Below are experts of layer 6 (counted from 0) of a mixture-of-experts language model. Rows are named router (the router's row for the expert), gate (a neuron's input weights, with its number), up (a neuron's input weights, with its number), down (a neuron's output weights, with its number) and show model dimensions 0-191. Each number is 200 + 30 x the weight over its row's rms, rounded and kept within 0 to 999.
Before each expert's rows: a language model's description of what the expert responds to; "comes before" lists some tokens at least twice as common just after its tokens as in all text. This comes from a sample of Wikipedia text that the model never trained on. Tokens count by the router's weight.

# expert 56
What it handles: Pipe separators between numeric cells in sports and statistics tables, plus semicolons and degree or minute marks in coordinates.
comes before: " ", "0 ", "1", "1 ", "— ", "+"
router,195,218,214,194,233,237,174,196,212,224,239,157,188,229,183,186,210,164,182,255,161,136,187,202,215,176,284,186,213,109,218,199,179,194,169,198,167,145,193,217,156,206,208,172,185,244,172,210,242,186,203,215,226,191,199,162,246,204,195,245,240,204,101,244,172,190,178,239,196,281,218,177,146,174,235,165,208,169,174,209,190,210,164,248,216,195,189,242,186,148,205,201,169,168,204,178,190,213,212,193,202,205,204,200,271,220,196,204,207,211,142,166,201,186,196,188,177,223,171,179,223,246,220,200,204,185,185,151,194,145,199,184,171,183,158,158,177,215,224,277,230,228,224,189,222,204,223,192,191,208,219,192,203,223,211,159,226,192,151,207,218,169,177,227,185,201,196,168,154,253,235,218,182,237,174,218,168,237,223,178,112,196,188,170,195,150,173,194,206,199,193,178
gate0,188,193,191,174,223,282,228,179,228,174,162,168,160,229,153,195,206,129,184,238,212,182,180,211,204,277,206,203,256,235,190,186,182,194,220,215,173,219,219,196,205,221,200,217,223,179,226,251,190,171,258,204,255,184,208,169,187,219,144,175,210,213,162,178,175,253,175,196,222,238,207,185,222,185,192,217,161,168,223,241,184,200,197,244,220,213,199,208,144,159,222,227,191,135,238,180,219,228,256,191,240,162,208,167,179,136,153,236,213,217,209,218,174,163,209,213,228,214,178,214,217,219,181,184,195,184,140,169,184,169,210,151,213,177,121,176,188,227,177,233,160,165,247,191,227,189,175,120,237,212,210,225,159,158,191,208,211,205,184,162,247,214,188,190,191,178,195,180,148,200,178,191,230,188,199,220,221,189,222,202,190,189,168,232,201,215,183,230,177,249,156,119
up0,181,197,195,190,250,206,182,168,173,224,252,232,178,192,198,215,208,253,243,204,252,153,241,209,205,248,193,188,213,185,198,147,199,213,186,179,219,230,210,178,192,183,227,218,185,228,198,183,150,229,203,195,155,210,209,135,253,257,215,229,182,182,222,175,203,205,183,226,214,215,190,218,177,204,225,268,204,160,256,246,176,167,179,193,147,161,242,193,167,183,197,132,174,229,169,195,211,164,217,172,222,175,194,187,138,163,245,196,234,221,196,185,164,174,174,223,180,245,175,225,197,213,239,207,228,175,220,197,187,202,196,195,203,173,146,145,172,193,255,200,264,171,192,208,259,225,180,243,188,212,121,238,244,199,214,206,216,182,232,207,197,149,164,186,127,227,202,211,179,203,210,209,212,137,176,213,150,148,220,215,151,157,219,217,184,209,129,199,186,223,216,195
down0,203,139,183,187,220,233,246,195,179,254,194,200,179,188,205,219,200,201,194,181,216,217,223,187,244,212,193,203,167,186,205,198,220,229,240,220,168,228,175,218,140,189,221,166,242,209,196,144,237,190,147,207,187,169,203,232,226,207,217,142,168,273,92,209,212,179,222,195,174,174,187,181,235,216,184,186,223,187,264,186,153,189,239,186,249,235,196,194,198,219,240,206,238,231,182,168,197,175,199,253,210,214,209,145,195,208,297,191,172,261,206,222,175,178,219,161,159,207,217,175,170,234,194,203,249,173,241,228,187,209,229,166,226,245,222,234,141,193,192,229,237,147,193,242,160,188,193,159,246,247,234,195,214,220,167,237,217,237,181,205,220,200,189,210,140,209,181,187,170,142,199,208,146,205,162,213,203,236,200,198,220,170,222,175,205,239,212,217,177,167,208,194
gate1,163,229,220,157,225,171,204,202,221,190,224,188,186,281,252,235,176,207,199,300,197,158,232,234,181,280,207,177,162,211,179,245,224,224,203,175,174,234,202,224,202,218,214,199,207,177,176,183,230,170,201,170,176,132,184,148,237,240,254,185,173,205,186,155,186,209,188,173,182,269,193,213,205,209,245,250,200,190,157,224,203,186,179,237,187,162,178,147,187,193,197,167,198,232,186,186,207,192,152,221,169,175,190,206,187,251,188,188,199,199,171,151,189,206,209,230,240,221,217,152,185,197,201,189,198,208,215,215,187,154,163,189,215,134,156,210,211,204,213,188,228,246,196,237,210,185,208,229,187,195,199,241,196,186,233,193,172,181,177,218,215,157,224,249,207,170,170,131,240,165,183,223,193,229,187,161,223,230,219,220,200,187,190,223,220,125,161,188,156,246,289,183
up1,194,133,165,190,181,203,211,203,197,234,226,171,168,219,282,262,205,191,156,239,171,195,203,246,212,202,255,166,204,208,207,162,254,281,223,201,210,212,212,223,211,231,266,208,210,231,195,159,247,192,178,180,134,186,206,209,206,198,241,210,148,181,171,210,198,221,180,174,163,228,167,193,185,187,204,172,252,218,191,183,187,216,234,246,205,204,174,130,233,220,215,176,236,242,203,201,239,209,215,204,191,186,274,184,227,241,179,210,171,148,178,183,189,157,195,165,213,193,199,172,202,169,168,228,204,236,170,202,200,147,178,227,248,134,141,161,196,223,207,177,173,219,182,189,234,195,183,265,200,151,208,215,174,187,215,179,162,150,205,174,223,112,203,174,218,160,196,188,174,210,196,209,208,217,152,212,181,248,236,189,222,202,217,203,246,185,219,205,155,180,185,212
down1,188,215,205,148,175,201,219,231,175,151,171,145,136,251,207,252,170,213,211,254,183,201,193,204,201,178,157,193,194,229,190,256,277,238,128,185,216,219,203,181,193,228,148,231,240,178,208,209,232,196,165,177,209,209,206,190,181,181,189,126,216,252,194,136,254,175,176,195,166,236,213,223,196,171,217,211,185,157,224,212,114,224,199,205,213,202,179,173,204,191,243,190,245,210,198,221,236,207,179,269,135,203,190,218,191,178,226,202,179,230,173,207,206,225,190,228,130,202,179,188,196,230,179,197,236,231,208,230,211,183,203,182,249,163,239,203,200,175,165,209,143,251,185,236,184,240,170,191,213,214,225,209,143,184,181,197,222,229,166,150,203,155,236,215,199,164,179,179,208,173,235,200,219,236,156,211,205,226,230,223,203,224,217,217,246,176,160,149,177,202,222,232
gate2,207,121,218,199,218,226,222,218,211,194,225,151,146,175,241,209,232,195,224,188,189,198,233,152,228,209,145,141,202,161,203,220,191,175,220,245,202,224,183,160,263,278,208,192,214,206,116,232,167,189,244,215,209,214,205,207,200,159,181,185,174,208,164,183,211,163,154,201,187,248,149,135,203,235,192,238,206,200,180,211,205,191,148,203,210,271,208,207,188,230,229,186,158,216,203,242,163,171,235,176,246,195,220,223,185,196,201,204,201,232,242,176,211,190,267,175,209,176,184,202,236,225,192,277,187,168,187,151,201,200,188,200,186,231,169,161,225,185,216,223,147,206,171,196,222,202,211,202,215,176,201,224,196,210,205,194,190,144,181,252,235,158,203,232,212,185,191,134,213,272,212,208,198,168,169,226,219,198,239,172,173,152,243,198,195,248,222,194,253,239,177,178
up2,226,138,213,220,216,265,191,178,296,199,227,190,212,166,197,247,232,193,195,203,175,190,216,172,191,234,217,196,234,227,174,181,198,209,166,171,238,195,179,193,181,236,186,171,191,194,199,229,180,212,229,191,162,213,215,174,209,179,197,236,207,195,200,189,215,191,170,193,231,220,227,194,201,202,259,207,201,173,197,238,193,143,232,260,229,241,191,292,212,199,238,199,221,168,206,185,302,189,192,204,195,127,219,206,151,118,192,251,174,205,203,196,199,221,236,204,184,203,259,270,241,218,165,227,225,209,179,226,232,242,199,206,235,244,172,184,194,204,164,217,198,220,194,165,219,175,188,239,166,161,193,224,236,240,191,246,193,232,180,198,188,255,239,197,227,209,211,203,213,241,217,154,179,198,175,219,190,211,243,232,203,176,183,118,213,200,204,214,137,233,232,187
down2,188,229,202,203,243,191,232,221,167,217,212,180,219,203,185,209,225,207,171,219,236,171,237,190,162,168,228,185,217,188,228,182,188,161,184,219,175,184,240,239,192,158,176,255,161,188,185,229,178,214,215,189,147,236,219,186,226,176,169,188,208,252,219,165,160,193,193,211,183,200,179,216,174,224,209,265,187,209,145,202,124,183,210,150,203,176,234,185,178,222,174,150,232,198,241,248,179,246,215,192,195,213,226,205,161,211,220,189,182,248,231,264,230,201,233,184,279,207,169,174,187,198,218,217,249,171,241,231,177,212,204,230,179,224,205,238,182,248,229,215,201,162,184,214,237,169,198,217,248,220,244,162,183,213,165,266,216,177,173,239,243,205,210,237,286,207,209,257,238,188,225,198,155,217,189,231,143,211,168,183,213,204,216,186,169,178,147,284,213,248,198,190

# expert 38
What it handles: Final pieces of surnames and names, like -ler, -berg, -son, -itz, -kov, -ington, completing names in credits, lineups and rosters.
comes before: ", ", "'", "a", "; ", "o ", "i "
router,193,186,250,141,208,201,215,211,160,190,215,179,229,205,188,206,239,224,170,223,155,155,215,217,168,197,263,191,230,179,247,227,161,168,190,201,228,173,190,243,164,213,204,206,197,225,206,199,237,212,207,189,242,194,165,162,220,173,194,196,198,185,44,202,233,189,187,245,203,206,176,160,180,200,216,149,228,143,184,225,225,228,207,243,225,223,165,206,172,187,199,227,229,144,177,230,202,236,265,203,252,231,219,192,241,249,166,203,200,201,190,218,243,177,165,151,178,148,174,169,225,247,213,181,148,214,216,171,199,142,251,163,199,161,140,173,193,176,185,201,188,220,229,217,242,169,277,168,189,248,194,226,196,198,183,174,197,188,163,196,204,198,190,208,187,192,213,220,179,208,196,208,196,188,191,193,214,161,224,202,158,258,230,201,198,215,219,189,209,166,216,166
gate0,220,225,233,210,197,261,189,212,205,216,241,214,237,241,199,208,188,183,249,179,209,183,234,220,241,239,229,151,145,200,217,248,128,193,183,227,201,167,206,221,186,188,157,232,180,161,198,259,214,188,187,168,191,184,246,187,202,203,188,174,235,204,146,169,241,219,145,206,194,156,214,143,217,234,173,110,242,186,214,232,239,238,219,165,134,230,175,192,172,202,201,200,199,223,187,204,208,174,247,236,250,190,250,247,189,239,183,217,185,181,202,222,179,173,205,184,154,214,188,256,169,284,181,145,212,180,247,200,236,199,195,224,205,203,184,202,205,187,198,218,203,189,191,186,210,230,211,148,161,218,158,279,164,157,154,201,183,151,191,171,235,232,249,212,217,203,223,252,197,177,241,213,207,167,176,196,214,218,195,199,211,237,240,199,209,211,199,173,243,182,203,196
up0,163,193,187,176,151,153,189,218,223,187,189,173,137,249,233,203,198,181,236,175,196,224,185,185,247,201,155,181,207,162,212,161,222,220,227,243,150,207,155,173,154,157,223,205,177,209,239,155,170,196,172,236,223,197,216,183,220,183,252,207,200,210,175,174,212,261,180,216,206,199,232,203,228,189,222,155,178,147,193,133,182,194,204,157,203,187,222,223,203,180,167,189,159,168,224,199,256,136,156,177,197,206,211,206,201,211,226,183,163,179,220,181,231,174,187,176,232,227,247,216,176,208,216,233,241,159,200,183,159,220,175,177,160,267,225,177,182,223,176,225,230,168,195,177,110,183,156,234,179,213,221,179,214,177,119,165,179,173,200,187,220,219,247,215,172,214,213,134,267,206,216,233,239,233,167,229,191,237,191,215,192,231,198,210,225,184,175,253,223,233,211,249
down0,178,224,215,193,232,198,231,183,227,191,231,197,186,186,208,175,217,150,225,204,230,199,173,178,228,170,190,159,178,171,153,204,174,184,228,229,241,273,153,214,181,194,170,174,172,189,207,181,206,194,163,226,188,162,226,205,259,227,171,187,216,186,162,163,260,280,183,219,171,124,211,229,228,223,224,192,218,213,195,225,180,180,205,199,213,144,194,275,187,241,207,220,218,171,144,208,193,192,249,198,174,198,253,216,234,250,194,248,190,198,236,225,214,210,193,123,239,184,213,171,196,222,213,238,193,205,133,242,203,190,153,208,179,201,191,198,210,191,186,157,183,167,191,175,224,206,252,188,136,201,178,225,176,223,163,169,217,188,193,172,222,191,161,210,198,165,161,185,229,198,234,184,202,253,106,157,156,220,179,219,176,233,189,186,238,186,144,189,194,244,215,149
gate1,177,199,187,142,165,241,194,218,177,222,150,193,198,175,243,133,228,211,199,206,205,194,208,209,153,266,182,153,223,163,234,173,215,153,196,227,251,118,155,206,187,216,175,217,217,220,242,194,201,229,239,240,231,232,203,208,194,214,237,152,201,190,180,157,156,236,200,210,118,198,204,216,200,237,183,205,172,226,150,171,222,218,109,199,168,191,216,232,188,144,272,179,206,159,184,214,215,182,215,197,251,151,196,221,213,169,205,193,216,211,168,160,175,202,171,184,193,202,169,210,176,189,213,195,217,205,172,186,182,196,207,142,165,189,202,164,175,185,211,151,193,191,146,185,157,215,191,187,211,173,162,192,200,234,171,160,133,246,212,173,213,210,252,217,203,185,231,208,212,222,193,191,179,191,190,179,197,203,234,161,203,208,235,252,129,225,138,160,248,186,185,200
up1,167,221,187,244,259,221,165,204,216,200,274,223,153,260,200,216,142,238,208,233,208,187,243,198,186,197,143,252,174,219,142,220,202,188,214,143,185,218,165,189,179,192,157,181,208,205,204,139,173,107,198,181,165,189,183,205,184,222,217,204,221,193,198,229,207,201,237,215,190,233,205,223,206,150,184,215,197,237,180,228,182,177,215,170,212,174,226,220,211,227,151,169,167,226,199,180,191,247,221,204,160,241,187,207,237,227,189,245,208,219,215,232,162,201,181,164,180,200,220,177,223,165,164,221,186,230,176,185,272,188,172,232,231,173,206,215,211,195,201,213,272,229,238,146,290,153,176,257,192,200,202,183,174,182,209,230,198,189,189,207,202,229,183,217,209,178,280,205,223,192,244,170,195,228,235,196,169,170,182,226,195,156,191,180,202,137,205,184,225,255,213,155
down1,137,266,237,189,214,229,171,197,173,239,221,213,193,207,225,212,241,210,172,186,161,174,195,188,233,179,204,170,207,200,188,194,230,230,170,225,251,224,234,197,195,158,236,233,229,205,178,215,159,183,186,102,202,207,215,175,177,231,194,233,203,190,229,133,193,199,246,230,169,202,165,192,182,229,179,180,213,193,168,160,151,234,153,212,220,233,253,165,192,157,192,179,162,163,193,155,170,276,178,216,218,181,224,207,215,248,156,242,162,225,190,211,152,224,186,157,160,238,174,212,239,231,194,246,205,213,251,188,180,221,165,215,199,190,194,235,190,200,220,185,236,236,199,218,163,225,190,211,169,164,126,231,223,222,207,226,148,214,214,169,231,138,150,192,201,200,163,182,182,222,188,230,199,170,152,211,204,134,166,211,196,220,193,208,266,243,176,202,212,202,168,215
gate2,176,190,199,195,212,205,218,204,178,211,142,192,225,158,174,141,162,163,212,242,180,183,256,218,258,185,235,160,229,258,165,141,208,235,234,179,156,180,219,205,160,192,159,168,187,217,183,250,217,234,222,175,164,205,136,221,211,270,172,221,226,228,168,230,213,154,214,190,229,182,224,168,200,235,188,221,153,200,212,234,211,239,214,216,200,179,188,203,247,170,201,167,289,247,199,199,232,210,248,220,219,226,191,222,203,220,205,190,206,171,186,216,231,243,206,229,209,192,181,196,187,141,204,189,144,226,200,177,211,147,208,170,253,210,156,228,197,246,205,189,243,193,208,179,206,223,201,151,202,178,202,253,211,211,153,229,207,230,228,230,232,222,159,167,222,217,220,168,200,176,217,257,247,153,173,219,193,206,157,180,150,222,173,148,262,216,206,187,170,174,229,200
up2,217,202,194,178,176,175,187,243,234,216,157,240,236,209,201,223,173,206,165,204,196,214,197,288,226,163,179,193,222,240,207,204,192,196,184,222,194,191,206,185,207,241,155,165,174,196,168,186,241,168,189,247,234,197,161,191,235,230,217,291,180,202,185,207,220,220,180,198,274,230,201,216,275,140,202,197,211,179,219,172,205,202,198,223,154,188,189,215,194,222,188,152,229,250,278,190,179,225,262,183,186,152,130,183,176,214,165,214,165,210,176,204,168,226,229,224,197,204,146,223,206,246,205,204,164,233,228,218,192,196,210,184,194,206,194,227,179,222,219,263,190,200,271,172,213,222,220,166,207,190,180,255,210,206,207,252,212,168,176,186,233,177,163,170,160,208,267,227,207,145,133,241,226,246,176,204,187,176,174,159,184,176,169,155,225,226,204,203,187,201,233,195
down2,233,210,253,228,228,164,207,197,174,181,197,166,195,143,159,254,207,232,177,182,201,234,292,164,225,202,180,202,180,250,165,182,176,199,240,142,215,240,219,230,189,224,218,244,179,180,239,240,197,203,221,216,181,226,176,173,158,208,196,255,184,253,168,242,200,170,185,180,237,171,229,197,212,178,155,184,170,215,207,236,194,216,161,232,181,193,203,186,224,145,207,226,174,227,239,218,239,261,236,179,223,130,204,202,212,223,230,203,197,218,173,217,165,198,199,192,214,288,205,202,204,155,199,189,233,172,158,209,230,202,182,173,221,162,173,171,249,175,188,189,218,173,199,240,198,180,183,222,156,290,207,215,182,231,209,229,242,159,190,179,165,217,198,194,199,254,199,209,206,192,176,242,203,207,227,215,161,172,222,235,185,254,204,210,206,210,177,164,168,190,284,152

# expert 0
What it handles: First piece of a capitalized proper noun, mostly place names after "of" or "in", such as New Hav(en), Dun(bartonshire), Phoen(ix), York.
comes before: ", ", "'", ". ", "er ", "s", "-"
router,208,208,195,201,198,230,192,203,198,216,251,153,176,207,187,195,229,171,196,213,217,128,188,199,193,225,257,258,208,180,239,185,208,145,157,193,138,145,202,219,171,213,213,215,193,206,195,165,199,191,201,201,228,216,219,151,223,172,195,193,230,183,117,230,222,174,257,235,210,274,202,186,159,267,208,206,203,213,215,254,258,214,249,239,237,200,185,221,213,171,196,244,170,143,109,236,189,251,200,215,204,208,181,223,193,238,187,193,198,245,161,205,222,228,193,210,139,203,183,161,209,244,214,200,127,200,192,186,180,139,223,167,178,219,160,177,198,243,217,224,185,237,238,181,187,175,213,168,170,268,214,217,198,201,221,158,200,229,192,221,245,213,177,210,219,193,176,208,145,208,226,170,183,261,207,255,229,219,188,185,163,229,208,181,219,202,184,167,212,216,181,202
gate0,211,206,225,154,139,143,210,206,141,213,184,145,195,250,194,201,187,231,183,151,237,181,200,175,239,208,252,180,134,184,217,257,175,156,237,179,214,216,225,202,277,213,199,184,186,213,213,172,181,229,244,193,223,185,209,206,189,162,213,154,217,189,196,184,185,236,207,182,199,225,174,216,209,213,260,229,217,166,257,154,227,214,244,166,170,204,153,198,252,189,225,207,160,173,180,251,154,196,169,159,232,248,216,214,204,189,204,190,204,233,181,192,202,188,260,229,278,217,205,135,203,241,173,216,162,201,270,244,156,205,195,195,216,212,177,178,163,194,237,198,145,231,220,194,236,191,193,159,183,219,206,181,208,233,232,238,227,166,219,182,209,218,225,234,159,246,208,184,215,267,203,170,194,189,241,173,163,204,203,143,189,236,210,183,194,203,161,170,202,210,207,169
up0,216,211,175,196,185,195,147,167,247,231,231,192,205,205,154,237,248,134,160,176,214,195,230,232,200,209,149,180,180,202,213,172,217,179,180,182,155,213,190,217,247,263,157,189,204,198,171,226,210,224,218,174,192,201,173,214,257,209,202,238,239,237,221,206,196,249,209,198,194,171,180,194,209,238,140,165,206,197,74,201,217,189,152,190,241,237,222,237,232,195,177,193,186,214,145,211,157,213,251,210,200,238,175,176,222,207,217,182,153,184,205,224,168,256,192,235,192,215,183,223,240,182,170,199,172,229,210,234,180,201,207,244,144,233,159,260,179,211,164,179,256,245,148,214,168,215,225,225,183,216,235,195,170,176,272,209,246,196,207,140,218,168,181,198,190,217,192,176,211,214,239,202,196,165,207,242,200,214,134,202,253,204,203,159,187,191,197,197,206,169,209,208
down0,204,187,165,194,143,151,261,202,189,182,221,152,199,197,228,216,199,186,197,179,183,223,174,166,236,254,239,224,139,202,166,214,170,221,181,228,218,247,192,171,233,203,205,285,242,196,232,269,161,190,203,173,224,150,175,202,215,169,198,230,209,201,220,180,167,244,218,184,198,245,167,198,173,230,227,163,151,203,221,164,268,187,229,203,196,204,199,178,228,198,200,165,217,175,158,191,214,169,163,161,249,220,235,156,260,192,183,138,219,189,232,187,220,223,247,178,257,182,166,210,199,180,224,215,163,168,202,234,168,168,192,209,199,166,186,204,248,201,169,167,170,230,163,186,204,212,224,156,218,188,204,228,150,156,236,155,226,126,191,186,190,253,201,179,201,250,224,256,156,201,177,201,176,138,211,190,158,186,187,198,222,187,190,212,216,225,251,200,203,236,188,204
gate1,238,192,237,259,173,214,190,207,163,255,239,170,219,235,208,213,208,204,222,192,201,153,173,179,225,192,184,229,176,183,233,188,182,176,177,157,165,213,216,236,233,202,248,209,188,176,222,238,166,194,210,210,244,206,203,202,189,210,187,171,197,240,210,194,261,214,292,211,181,216,160,214,230,255,240,262,240,189,203,191,223,244,240,125,229,205,180,173,171,140,195,168,152,190,138,206,207,199,157,194,216,140,206,239,200,226,223,209,221,231,162,223,212,204,197,200,179,230,213,214,224,222,212,213,142,267,152,203,221,173,235,223,172,247,155,187,241,204,180,210,162,155,203,166,193,142,206,170,186,204,259,203,190,192,193,195,190,174,249,181,240,184,237,194,207,228,215,203,207,205,198,176,145,223,207,219,194,238,191,193,173,254,251,196,220,220,150,229,268,234,216,234
up1,219,196,174,209,199,212,224,245,174,173,186,230,224,195,199,181,148,167,175,216,177,265,160,174,219,206,199,160,182,176,224,247,155,200,213,215,201,214,205,179,246,255,145,173,219,207,210,185,175,260,227,203,167,226,198,197,196,241,151,210,199,197,227,195,208,147,148,186,241,187,200,177,221,210,195,202,197,175,241,155,229,194,144,201,145,212,141,231,224,201,183,302,303,212,188,167,207,157,188,184,172,219,187,209,230,232,236,222,226,176,195,163,143,240,244,221,206,144,179,244,223,183,217,197,202,181,211,179,173,195,235,173,256,210,160,172,168,196,222,161,197,216,222,227,168,242,166,230,191,145,172,206,215,213,211,209,134,202,182,226,196,185,218,167,184,153,233,154,243,190,171,203,246,202,166,156,216,222,194,180,213,153,213,177,214,189,172,169,175,169,196,198
down1,161,168,150,252,174,244,241,182,142,229,136,177,213,162,209,224,220,202,211,194,212,237,241,200,188,210,223,263,204,187,200,192,177,142,212,179,193,214,197,225,217,179,216,196,239,202,200,210,208,194,244,195,245,209,168,222,181,215,134,201,192,163,155,190,213,216,162,138,220,232,175,155,206,237,278,232,247,202,188,231,161,179,203,219,195,161,200,204,221,191,185,217,167,207,201,221,198,165,238,201,175,163,167,192,224,218,234,197,174,175,212,214,210,185,178,207,152,232,226,258,225,128,197,183,189,198,248,209,186,173,186,202,192,111,214,231,211,189,210,175,238,177,214,172,202,213,187,179,241,174,200,206,232,191,191,162,207,202,160,183,271,174,213,185,180,147,169,187,213,207,222,137,233,186,193,181,155,279,156,217,197,158,174,135,228,228,183,169,245,176,199,248
gate2,213,310,155,232,241,224,204,216,136,189,195,199,103,195,204,187,160,229,212,161,204,209,198,252,188,220,220,225,197,224,220,204,212,207,185,179,196,124,217,111,217,256,224,166,251,188,193,178,204,216,207,189,188,200,231,186,197,191,200,183,200,201,168,170,211,225,233,241,205,236,232,207,198,204,219,242,171,175,250,189,221,197,228,259,222,188,211,231,219,124,246,199,193,170,224,183,197,211,210,237,217,214,187,219,149,229,185,187,218,199,201,199,216,239,208,193,252,196,207,169,174,206,178,180,173,226,208,176,189,214,236,202,266,238,209,206,233,184,181,188,189,233,209,183,149,202,232,202,251,257,165,260,191,209,200,185,194,222,273,224,177,201,167,156,154,186,187,211,150,250,202,187,209,228,205,214,175,217,217,170,207,209,135,194,259,193,166,181,195,249,168,207
up2,187,200,148,174,205,263,275,184,207,233,192,165,205,176,224,154,190,187,165,231,188,199,187,197,218,224,172,231,138,222,208,228,220,135,196,224,227,182,236,204,219,270,255,206,167,184,194,189,206,215,189,246,172,164,165,210,258,185,232,147,168,207,170,193,213,220,227,210,215,154,172,200,202,158,195,200,258,256,195,263,218,186,205,193,165,204,207,218,177,183,199,208,168,182,148,227,140,227,201,242,224,204,226,196,214,212,172,244,200,181,245,303,213,210,186,201,228,150,183,149,180,217,190,247,168,159,202,219,166,236,196,180,159,227,218,231,179,173,190,221,205,248,202,204,189,189,177,279,162,179,251,203,229,217,238,224,204,209,228,210,218,245,199,240,201,190,151,186,187,240,182,162,202,181,203,192,179,218,208,198,184,253,127,186,209,231,218,172,215,211,187,177
down2,186,198,181,211,210,235,210,284,242,218,216,221,169,216,195,236,233,228,177,186,193,179,147,243,180,127,171,230,189,205,179,171,203,208,201,217,215,200,158,165,134,191,173,188,199,208,170,192,210,183,245,226,193,198,169,234,217,192,266,197,174,174,210,187,202,192,229,169,216,216,174,267,195,168,165,226,248,180,220,184,257,226,266,203,225,200,206,187,113,213,250,198,200,272,196,151,213,209,194,205,191,150,240,178,217,172,197,275,205,182,248,215,198,194,203,224,228,142,217,217,204,213,203,208,208,182,215,208,246,192,198,178,198,245,248,231,186,193,192,204,162,244,200,235,218,189,185,237,180,254,187,212,231,258,154,234,174,275,231,177,221,229,203,159,213,275,214,185,215,233,178,198,212,165,189,179,214,221,192,181,149,232,203,174,155,194,224,242,189,199,203,245